Weights of a small mixture-of-experts language model, trained from scratch on English Wikipedia.
Training: a variant of SOAP for the experts, 5855 steps.
Below are experts of layer 2 (counted from 0) of a mixture-of-experts language model. Rows are named router (the router's row for the expert), gate (a neuron's input weights, with its number), up (a neuron's input weights, with its number), down (a neuron's output weights, with its number) and show model dimensions 192-383. Each number is 128 + 24 x the weight over its row's rms, rounded and kept within 0 to 255. Numbers have three digits each.
After each expert's rows: a language model's description of what the expert responds to. This comes from a sample of Wikipedia text that the model never trained on.

# expert 63
router:156128130122107108109139106153165133159133147123127155135129113123137121142125146151111146149106153113101104125125120116162134145122098124171150114122117129120124111115097124100134153148161105147067095155087096129125111155153145093138108127108098118135125103153154103159073096090104139136127118140143132080165105071098144122157116140141133152162108183195096090126133114141128141110145127185081125144100124163139142122123114115078167128153148174119138125053113164143106161120165135091155141139124169151106127118129117164141113098101104101134131147143138125097110145167145130113
gate1:147102132085126154139155151157075164092126120150119121133119116125084127149106134106110114080124118118111093117163133111118122172112152115168132169103139115127151108127122145099142157122116141103156140116136138117155075115161125131134129148109118109127135109131121126123118118094118150086174202155110124150130118107174129118162142120138114123083104108101134152123117120090159095124140151145108153137126122121145141112098073096134130125109144199118129161146154137146121110146129121128114137134138095166116123135138158142173134156116097120135143114156137127163099157099121130116
up1:130126165114136142118136127149099108139130138173110145084181145097136131132105120136151163099104143090111116132145139109097123115101138113154113122141163147136141087110154139095117121133143082126165153156097143123169110187127117102101124129117104137166137121148122112108145130135111129069195151166068139146128157077131091137136133143166108109125104120136098162145077125108162113138121147169142171142142155139135153122139137123123118123116148173153111132141115172129087121136111144175109121147124146124155144149111093109170167145137131130140119099126139115140103135111153135127
down1:173143134119152149153160126133161160148112153087110170102109113065114102134137097104129115101093149101126110148123145098169107109124151122144107184155153100162110152127161136155110134159097133121110155122120117144160132118130158134127105147125133125109142120116140161107128155135137147149129139101125171136153086114084159094109150105130119105158120122149115131133126127151145161102119154135147177144126179135139120150137155140144137127144135128148112115134098144171127141103121127112139138146140159104148146130099156094144096129189102165174109158128132136153104133107169123130
Digits inside numbers. Single digit pieces continuing a number, such as years, heights, decimals, coordinates and identifiers: 200-8, 18-3 cm, 18-40.

# expert 28
router:114160077094111135133156118132120150138158145130126124114122182106116140133147101117098121142130154106127134105137118087148141127124099094088128130125126098108136104162140135158180132103158104113134113130145119126118167133168146089188103140144126112139154124182120101144137126147134130142146107150126140143139165121134139146106104117124103135192130138146132145147148126120147123166078144148103099148108087071108105128107109113092096106177113102138084129186102156144178139203117115127129113128095129094115136121107107135126159112156103132122172110130084152132112161089126090109
gate0:144133087098151081159143103145155140120101126144121121152133127161181118097084118080113099141163120139188137104153128164168105140111142115163119157134095097126085163150143129064120111135096135131103106118142150123071087098144092136144148122191099157138104108099160136141141148123121130114147089141115189118102155106105121168117093144084144135102120132129141151154134119135115105137125152143121105131142137130118150137086074116165112096141129091112116130182176093145155142107127148110085147111072151133141126104121134130162131127127151155117103128074135117094085172084140143108
up0:089089120112118122139147122143141155136166136163114176155118155145110093133162146124119080089121106095104132146169135145156162127117097142095108125115112168127141125147076148123109115129143145121152136132120138124108080093123129113162112173126103116152128181157135099140139115156166129126175138095103102144140067168156113131140104143100149139150139129105135135090148110108107132148132105139124103120124133141143159138117158140156130126156117169147113113187104062130123135129125162116095110126128176121151166101138145091133112113184139146158161185125161143176148111118125155060
down0:132127138120123174099162166154129137112101128146089104155150134156161168137109100141108115170098134144139081070090173141133072137116111111169138108143148134106114108107116066119139104084088131105129106198108135113119140154140112120118125146101140133175130089173137113137149106095082182132110122151121121142118127125111105082111124117119144073125107211113140119123142128127130151122092104124116106135066156130112122127145144126146125128146181090114127153154180139117120149142119102141092139165149072096128144107171133146155158090157098188123149118153135166130171117113098092138
Clause-opening words, table cells. Table pipes, the second word of names like United States, copulas is/was, and sentence openers like Following, While, During, At.

# expert 16
router:085153122155135146160146143142103169128133153131170114114126137113146122102151094109111112090135149102158104139134130116144115112150138100083094138163097157112134127119137167155104166150138104150129115156088131105123150134137169154110103139121122125179150137156145147102134155177091137163148098145091141141082174134100127173128105124138130147124104134124108135121170132119125110191119124131109095146130131104104121132110121109151122105180133123192126127131141168129176170158175060130153084155137099085106127125092130134109121132118136102109154128149105115109079122092121129157
gate0:137110120108138161131099140146144184135117132151119109124098112114138145116134118187136129088110103147150109103193147120120147128147160186121128100124107127171067119126095160116159161114082157137118152155132071082112098111141134172157124118132101110135126086101128166137156143114138137124132148177149157134158134142069081163105152145124157128123144149123115139089151142141068126140144138124140132121117143118159137149145129148132149125120145172136132117131113130144130159173146167135141097110137086120125133113147155102110111185140167121170136096140133131117156152116107153099
up0:155167133152135100112141094144130164103156136122127052084152117143181160147178115096131130140134103116161119164183087129112124196104128127156100114170157140132183120127139147120156130135148133153094122117130134127174132178133110126141147079140129137085132081193131144112118100175072110125130147146133116165136119170117153094147095146168105129139095122117142113133090149140162130114119165156161121169101139123103141153092099118147155156123113147117115141123133116142127107138124138069113113114129154125136099112129159118122131089122113135130128120144137138142119120140125117101
down0:187114129126157154111092107130110151129143109158155107137113138136109132163072171079139119126118145121140108141109142140160093132118130164093118111125147100140141179122158173094128107137137122175134115115118179140157167136116122159040150089097158106159134144106114103085142162117110082122141160151157139122138076151141121113120115177164112170157105154126144134156114182146102098111162144143100135157121147118128127108158106104096135149114160133107120115163142106148137115138134139138129075079147161114125122102105094121125155098102129146166120134141147099191140137093134150107
Table name cells. Table cell pipes and the first word in table rows, especially Totals rows in results tables, plus capitalized name pieces like CA, Dutch.

# expert 51
router:102086138108087161128150126128111130104157129119105139147115136136115134147151182130141112172145133099076126121103113097123115119122118142115133121128123088138126179092131155113103136132119155080103129130156124069111159142138140103139124151127127145172119177153162167131163120145101129117150133137135127142104115176096141160115111138129116125150151145126116126130143115092119108108091175147153107102101166126109111124118131143169096190118098087172121138172122105172097124119122115107145098150145167097095116130096125097150129127176118120105106129150162116137120137141105124137
gate0:150181145113123134136140106146157083096125162104121152171115122151132138154142152142158180148163121106118110122161085137092133121107178123140120145144112135128117105147137137109110155131175175118150140164141126130184097133117131112105085110082128133166116119138136099135123095088155125140156163149118146128177124134122164150102161137139125098096113121092105129160162127127111114109152124149120110097134130119100164181115100149132121140125151109138131124133169136125158115103062091116095111142146151114149110112102141121137088126114135106115096160131126129120116102102083159134
up0:114145158153117154151172114162139092095109111112150110124130098135129127161127118096131134156132097116102126136130111160119122130130131147139119150103141155135098139126120146135124098092102153108136130130107118101158153135124121126141124140073159090080105087130116116138105127115110134140183084172150104143118139126143132080073121122113110115155157100116100158148111130150132106093125163165120149154124126135098138102131129122120133164115118117137157119174160132098126148076075146131125100170086132086103113117115130169171140100161117119098087132097174112108105132172097140125
down0:118172145130142107150092084125133092141165190098108127089112153157134112103149134134081102141146098096130103086176129170127148088153176131121147151163117128157124128135136185081122152177126081144121117106111130084119127138099138087101167129094133160185083129127143142104130119108164088118137103163109135129121128156102125112132111101124119117125118124160114092162135141117091118112167151101107136166092139117107111110140106140148129134155104107152136172126097140168119129068137120137139145120111111117089142143097121153121139138140123107158124106141133108113149116125120132122
Name-initial pieces. Capitalised first pieces of names and surnames, often after a first name in tables and cast lists, like M-oss, Kar-enina, Al-amos.

# expert 21
router:166173170142114115112139105150131101103151125156119148085091133108136158161171116114166117114154151100147169143133129077127108123134118120088093109137131154117117102151100123075144149147131157120144097099134089144114205144107133161131130156106138130172120136120096127132113161084125115136087096112166133119145070181124157096148118136124157111144122112151133140116125103131099076095144144151114070137127106110111149123133150170114129070150165128131157148164123103108135130097152147134154175119118132137128135112147105119131190142148128147095119095173137133135149099106145132127
gate0:136121121124144137112123106128105123094114149099114098117159132126084181141105117142142122116184105149083136140114193165139129087167148136151149095156169153136129131124156145119181060133101107125135115107147121147102093134125150155137133114166122113119159137134154127094141117099137124127109129162149101098128157135121166142093115134125182128111118094137153107137144114097044104151175127103118088126098153114110108153125118140166145135085114103154132148179134115118129130170130158065102069129123169155092142094107100124097146094154166150095166134141167141078109106134098134089
up0:163133139155107117179173117123106119109113121125143101135120127144138120104075124143123174157167128146081181150114090121090166147128143089106155158120135103095093107165150146134090124152151146101130141083140148127141159145131109176147092090131138192149114111134143120117102132171136136125085151131106115097109122114112149122154144119143141142123120149171117129115136101099088142071132150139125145125159096088164138124151114110146106133140097163139116076148132088092102112076109095154110105165125122119132126169099137125138164127147105129148140121119118115109152104144153136134
down0:144107116150110115083113169133100141093155121135101144121146151120104148196108109147111153131133161160141116115143151088112106123168163128156171116126134108103156123154095100120160136143116100128141141134158146132196130115142113127153137131097105110124118118108122138088139166167127112120118128117126105145139146170116134125126159153121130143145126128147165130152123119163111168125117130119143123165129096123102113117134132121120145128143159116115151095135129138130172172097085130122093134151161119140118091097136096178123102082141110120125126167141136127132127142117134179106
Determiners before nouns. Articles and possessive determiners, mostly the, also a, his, their, its, usually right after prepositions like of, in, to.

# expert 53
router:113125146113112098148164111139111171164099142117120115122105091132113123159114119093127111160148142135139126133117128099162141117106148116083166098167112175073143116151128129138111122094133113133186179160124124134105167123086148095165142117110118101148122153129108116106119145171113109118162130122130143101088121097097123177085117171161109144095105151107112164109098116119146114122103154153106140140119101142127112103071128134167081149173119154114100162112118172149132114152162060159165114146117114140119142126110196141109174132105128140107127129134132119125118155147119103118
gate0:098157096141152125128134144098095095123112150129143097092120120126115121147126130131115119135114133148138134147118111106149101108129126079112091119113112145163163143111134155152120096125150106128105121115086137157115150121139115125129124156131108093148114136146108149123108137157150108129132152169171121115097125069112135087161135087148129108099085102157098143125054134163150124112133105138114107149141127167142102129134169142138092149119152109141141158095157135155117170178089133120145147130107140109122160110150123131125086134110137136144132148184124147156143121129167110133
up0:134120120120124113125076130117152124138169118102104132144107152130153132135088091133127114147117126134163176140144100132168115136096140154145107126157110108118075127124159161124113140065191153104095103072102090100104176118158094147200074128126106148142132107141119117145123094100138128131115145164093126122162116131089118128094145139117100144126137091120116116115103060149154117084107131122068146112188136121110136116084176085117128151137125165125085136126148160123102129162127090176132122157141115155151119127162123149124119155103118100193123141170141151152139137132102129145
down0:112110122146128110123114137127170115097150132139159117129136138104167118132106145128113144145166122170102145139125107157094147081123138133152137133097148162142148112158116121079107134102150098136114085147106162174115107101125152110130112162131093105145171128137148142149136096127121099152152110116121109137125098128119146137126092129099135136115112117103139071104123114137138160158142094124167140157133148136115146146078096138144106135115152102172116144110135148138121129166162131120147098093167104122143132137115155080149155117184119104120164168167134096117115110116101104168
Digits and odd fragments. Single digits and scores in tables, pipes between stat columns, and rare mid-name fragments like Dysl-oc-osaurus, Haner-au, Qu-ook-er.

# expert 26
router:094157081132088084153177125158130128091118136145170113108146150118110130158133146111144115161131132078076114123143134116139116136123132106145110134130127123141128103150167163103177133124133148115109102144174129058094159150147132072125126110129108116149118138155146144130091143177119134125146122151117117142134153149103181173123147153136096147124113145171120134163156127122154104121091157165098127125115087130109120104115114160127131195177114111142092143110120149138142122146150138103130115186098160090101128138136154132097151104164113112127087113129122123130138107128113142138
gate11:116149130112156119159146119114111100148115120127128095099116141145143089123150127093141165139130111157137179117116091107131119144116129099095164111114133110153125146170135121101127104146129138119140115129168128143145130131137098101116103102139127124069125182094113124114121122131161057111126089129112085117155116092122129127171106148110122115134127118125118169173148129093134125138148127105112107118112096103129096134144146075119140152118115135105138094127077147167114099134104168090091140142141181137131142112130126123142102091133158092156121150124114107166168168139094114110
up11:147113145077148175095125099133162134126167126125105121087118105124135133136105109074125110075121138122143147127126158101179078148110186116112135089171156101169122199156169126114142135113140132141107100091186089114145164127133167118148144111117122144142123119124131186171107120107151148117091120152140144115146118115104157133096106117129141103123113139122113115154114106118178138139138142116105148168102151102159151108122119104139115102164127108111111103125118156152147077109112146118112105138105107137140114150169163150129139141106132157086162114129101105155114142132133096141
down11:103142089140107083115105110146138037140140145111128164130113147107141206104133139158114094166131120135117143140150134117164118110097099151088101140141141091169098130127133122139124144155095116137135149102116125128156114130121140095139115168105142093151115123111124137140124099121113159141102114147121081157163109127116114099099122123123142132128133136118154132118156141137132162180171111117158128103144135096142134175081123167155188141131090131156118092148144134096152122137120105116126129121130160123150077144105105121153103126135123140140122135135134068082091148081105136130
Country names, ID digits. Country words after United or of, like States and Kingdom, car brands, and zero digits inside gene IDs like ENSG00.

# expert 50
router:164112114155135130106161111122180122137089140138133097135137066095153097160100107115111110195132159144136132116105124126144153117110122098143150152130122079116107136148140151135118132159167134126068128138132085096108111162151115109107160087136097078083140102146114107140145128124090117135092153143139127070140097148136153113149108067118141134172120137158148149111103140127091122139098094135129173159078112162137159117121122076087122078164125178087140099115135127116115108099163127136167109088116119125134111131126156166102124125130102113144167136128105143126143122133161102119
gate1:161150121110146090142149167127091105177109161156151130134106126121128115087141150193131095164147115093099147135105114128191157115124122146162169174085124111134132133160145098121178103135111163119121108144136147159102110166108156096150147149128107093107102166088118142094126088129085126120141075130091121147126144131095136133157136157105127142117138100143095134141106134141137095138168084153141088128128132127160139133172144107078146099108167091142127123095154084123100153143114122125110097140155080117123103096101120152117115134158141142139131132167116165099205129126087165101
up1:135133115110127080148212128117108116156123117138136112164144153134134079121125116147140123120089144119120123144157139123127118121061098106132148120110149129110133120143136117120143170128109089115092103133129147102093143094130146137143132106153103124114116113111154108152114129127099160125157139105160086119136133119117160123132155174159145130142125112109150116111148126160115116155125118153196126113106173118139117153171145178141118117097110173140103110100124180132143076117129092135122130170150158127130104151100106173153122130104123144153115120164147128133153110149136100078
down1:079152108145156110115149123165150128090154119089141095131150136169116128127103084132146106116139137151141087109178168103122107108153142164146095115112128100104108102119111171162096126132157163120118133106109104119069129135121135125103115122116121115158150128117110138130142114111096103131095113122158112199155124147117104130134108108133111118142141094117092149143103140142124087108129157153117136120142180098082127151128153089174124101113109094173110129111143113120111098169105117119182143118117163149143096103128087122104167141082108162146100147118112144152081159104137129088
Digits and scores. Single digits and score pieces in tables and match reports, such as 0-4, 7–5, 13, plus election in before election.